config.toml
router_score = "sigmoid"
balance_loss = 0.00152
scale_expert_input = true
init_std_router = 0.0166
norm_eps = 1e-05
beta1 = 0.9
beta2 = 0.99
train_tokens = 282200000
steps = 4339
dataset = "wikipedia_en"
Below are experts of layer 4 (counted from 0) of a mixture-of-experts language model. Rows are named router (the router's row for the expert) and show model dimensions 0-255. Each number is 500 + 40 x the weight over its row's rms, rounded and kept within 0 to 999. Numbers have three digits each.
After each expert's rows: "mostly gets" lists some tokens that are sent to it at least half of the time. This comes from a sample of Wikipedia text that the model never trained on.

# expert 1
router:458503441491538526513563462551448507514528470450498457557473495464504549472498538504549518493435497449491482429486523528511449508558588455513528457493481514499479476534528471490566468443464567534515487501493448475461474553557484480559505485471527545530494455467538504536488562534515438510455502539502572488477424516516447489468507484491489455522494502446485546492441457577481419486506468486429497442493647501479449487525454539457527420536451498535533505488444543498433512496502548466449428489492517443466515545405445507404474512416539480503533462490495474451441393429474477472513541471567577490491505438495528445445590534452511544439515510539491463579530483473445523573524514525505497476546539476574461481421509455488462484538523485501455539535463518503481544487514489
mostly gets: "In", "The", " It", " The", "app", "town"

# expert 11
router:408430382506593529505464465473384518571412550565477486425461512480537504534532530529485521500521481496506515463555484471442470472489539418586454510554507489524541485479431501557565507457502423516488454466518503472526469543518457512509481535468482437502445510467464422526563563483463538491517474523479455531466522491491508481527482407547574506501534553495511513538488537521470499570449533472451596520470501528514508553486554436405559507482545501533475496499452464503478544509477456554514534500496446511525509469460438507514464442460507478551434433506466470492544475493474540461485539541527471511583460545579482445445488456528487497502547537560491531518502453525518469542539510510534507479464422549535504499487498456467472452468529518571558506474451496468586461483485460
mostly gets: "ist", " D", "burg", "″", " church", "ism"

# expert 13
router:503396436553564551456456488480411537548433546494468430504470564488432475507432570515544570466548554450511526497470512472499493538516518511476546534520523485559454569509488587496486435447484504486560447462501509562541521544477483443531455465598558529537488509460547536537523468507520494558498532492517536521492579436518381474467478467495473496505529557443518458520563451565485520481471531522486513469503530472501452516519478497452472504507463523514414496434474471531501512482519486528484541546552498476464537503454477522527554457534548517497520491472416473493457552458532445460501531533458534509538464463491492526460551530431520466459513536449451447503585480480455506480619553500546513505535503424500602480456516517443517532537512532536497520441432508521462520461455464
mostly gets: " States", "ities", " region", "tion", " government", "ization"

# expert 9
router:522472500580518484499514500520432537548494454488460518509408523415503546523521564521491594527484519484517513486548489563517517515523551504509478526518530453477528528535496559499482445478488541475547508544552503488502535518511470526488495513516493513571429503493481447529496557529490526524483491570509538511537530521539384477548509508432499514603475509503533430517545425512520458402450463425483462466544479500476533518526512483499537401465491482516477491516491526524514538530580417547434479484502483479533479403515453525388586511459485517513535466413498563516477491421553460535537487467529552524541522488534560458537599593472480507425509554507442483596492520479475449500534507474528490497527571461550520465399468468534478517491499460518530471509456508555479532448469480
mostly gets: " (19", " (", " (1", " (18", " award", "\n"

# expert 6
router:483414469501538607531449511459374542505485476452469470514459562501542477496512485487516461478435513487535562508464460480458537453503590466525503509491536524489487559503490467543420529464493578508524415474480469556493484542490461476518543506426500477470480484430516463450557445481516511518531534495500578479494513499503402521512497452500468456496413579513449475496505444547489419493555533517460539588559561563541494507517539432467526451500481514512479465472477524492482524466564525583466460563483512528375515532521476577484447497531528482503463462531538492476535566431485505468504540475533495501492550488506542513500496535517518473472481508506488449576536486456449523625484542452546467541489480432499555438479510531549465490505519442456566467508432459503508491458494478
mostly gets: " that", " which", " where", "After", " until", " during"

# expert 2
router:485444461493531515489454466526516541553452536427496473497466530537461567477481568494515530442490568452488496456485501587412486462457511568456482550491506495467468512549469539463464445475534523520571479582568510509495480564550493573503426514471478488520446510593527441544496463465517556526408373508473463524484546471451517536487536531555483552525470505428514468481501438524508483502474440496477447516523492525480556524490475466478504479484529504486514531546462536541526517553459476499424486505482457537491446447460521514503493522468430532509526505423467584471517491472473465495548502528497453549504527450481591489558472484548422451419549500447431425536536469505535495526527508561462524439463459428467511558515475507539612500457508531555491539508474477514570520428485503
mostly gets: " Bel", " Gra", " Pri", " Col", " Je", " Bra"

# expert 12
router:531409439497532547537456400491466529533478504472516491523460503493520539516556490523482581462467553517470496499507531468456478461446547473449498494527527565534491517435467557544495496437542482537549456489470473612531565499555486495457528443535482526501407459432458504581473486381528564517463502552542501479443541513478509489519555521456479489536466533468531531460476511470475542462450489428452474497485527516472532517507527525474451461521436522503499510455488548433516531494531474438529558523488493497498514466430443552451549432446481465549458463440429488501456526459488499468559570455608496436587481535481457508503562482542496442528511545526482503477537469422468513539446414508541555459496473534514492510509450472512508499515451486559462528446484409478550478446470511
mostly gets: " Museum", " 23", " James", " 22", " Jo", " Court"

# expert 5
router:470544451478548515556451425439404534534452536456517445460516453485483531538484471487460509535532572580502503455556434523538507495483466471527490474499453528482452513523514554541434542517493430570480501519541457470464441515467466483506468549529462479466542483390500552522458444542512458535464492553480526562459523468492516435541453523551557474448531506474482538468412504422485538530460526449497512559465510466509453560449499506495543527527428544477495498469443474549456474502525520462569524486536452511546515513506475522511493553494570483564532544492502470483421530504475561477568533559533496518522452514544483487595454547449517468537532493511456484485447513468447494553549491461514484483566527469448480505488419483538467542473535551475484550484442508507404586401502430
mostly gets: " Trans", " Am", " European", " 2012", "American", " 2025"

# expert 15
router:429461457491543582489461475564421551530418546484447503497541479516432500462433541531470563474526457532573498465481497520433429540485562457522456534460448520487439541523463564508500484516561490529461480533457473489523474631583472503534445513527484444478476524514527452495526515509484559508502524580467521517463456478499466530511482496551494528458450531521492510483574450471501473546465416522461527565485591459508548529503485482468553472442509573524469478511447530500468481517483532524507527487537407472496453554457447459482509523417440554554521477473518491529536557500559524516518440520527575471437511506498582483484457500458534445503445555503424504525488527551436535504550524539575465510563497431507482439511457515510471491451491489534535485441520513518444532492557447
mostly gets: "–19", "–20", " player", " club", " political", " own"

# expert 3
router:482466465514584560538471499541449560465504535447534511476522539503507480466490527550491493533536492508536410515472488476513461496552535467445519449456539550458544555523515487440520529355500470507484474472520464487470510532526487522464538518526526431481516436560476518584487552486500516475473468549470481465482442509564368505489460519571454482451501482507497449454571438478535448529489506541473455509522533560498473522528457526484510494517506546498516532547499570493534490538490424510442439576422561484408487476462454493489468528490431483470574541484532481494563532470465501486444548477544518436494586522500556473460475603579514476524466520501516435502470527514511496540531512463518535465567545542517485399438409468510471484474490471471525470500525415558542489478477481
mostly gets: " provide", " require", " take", " make", " being", "lect"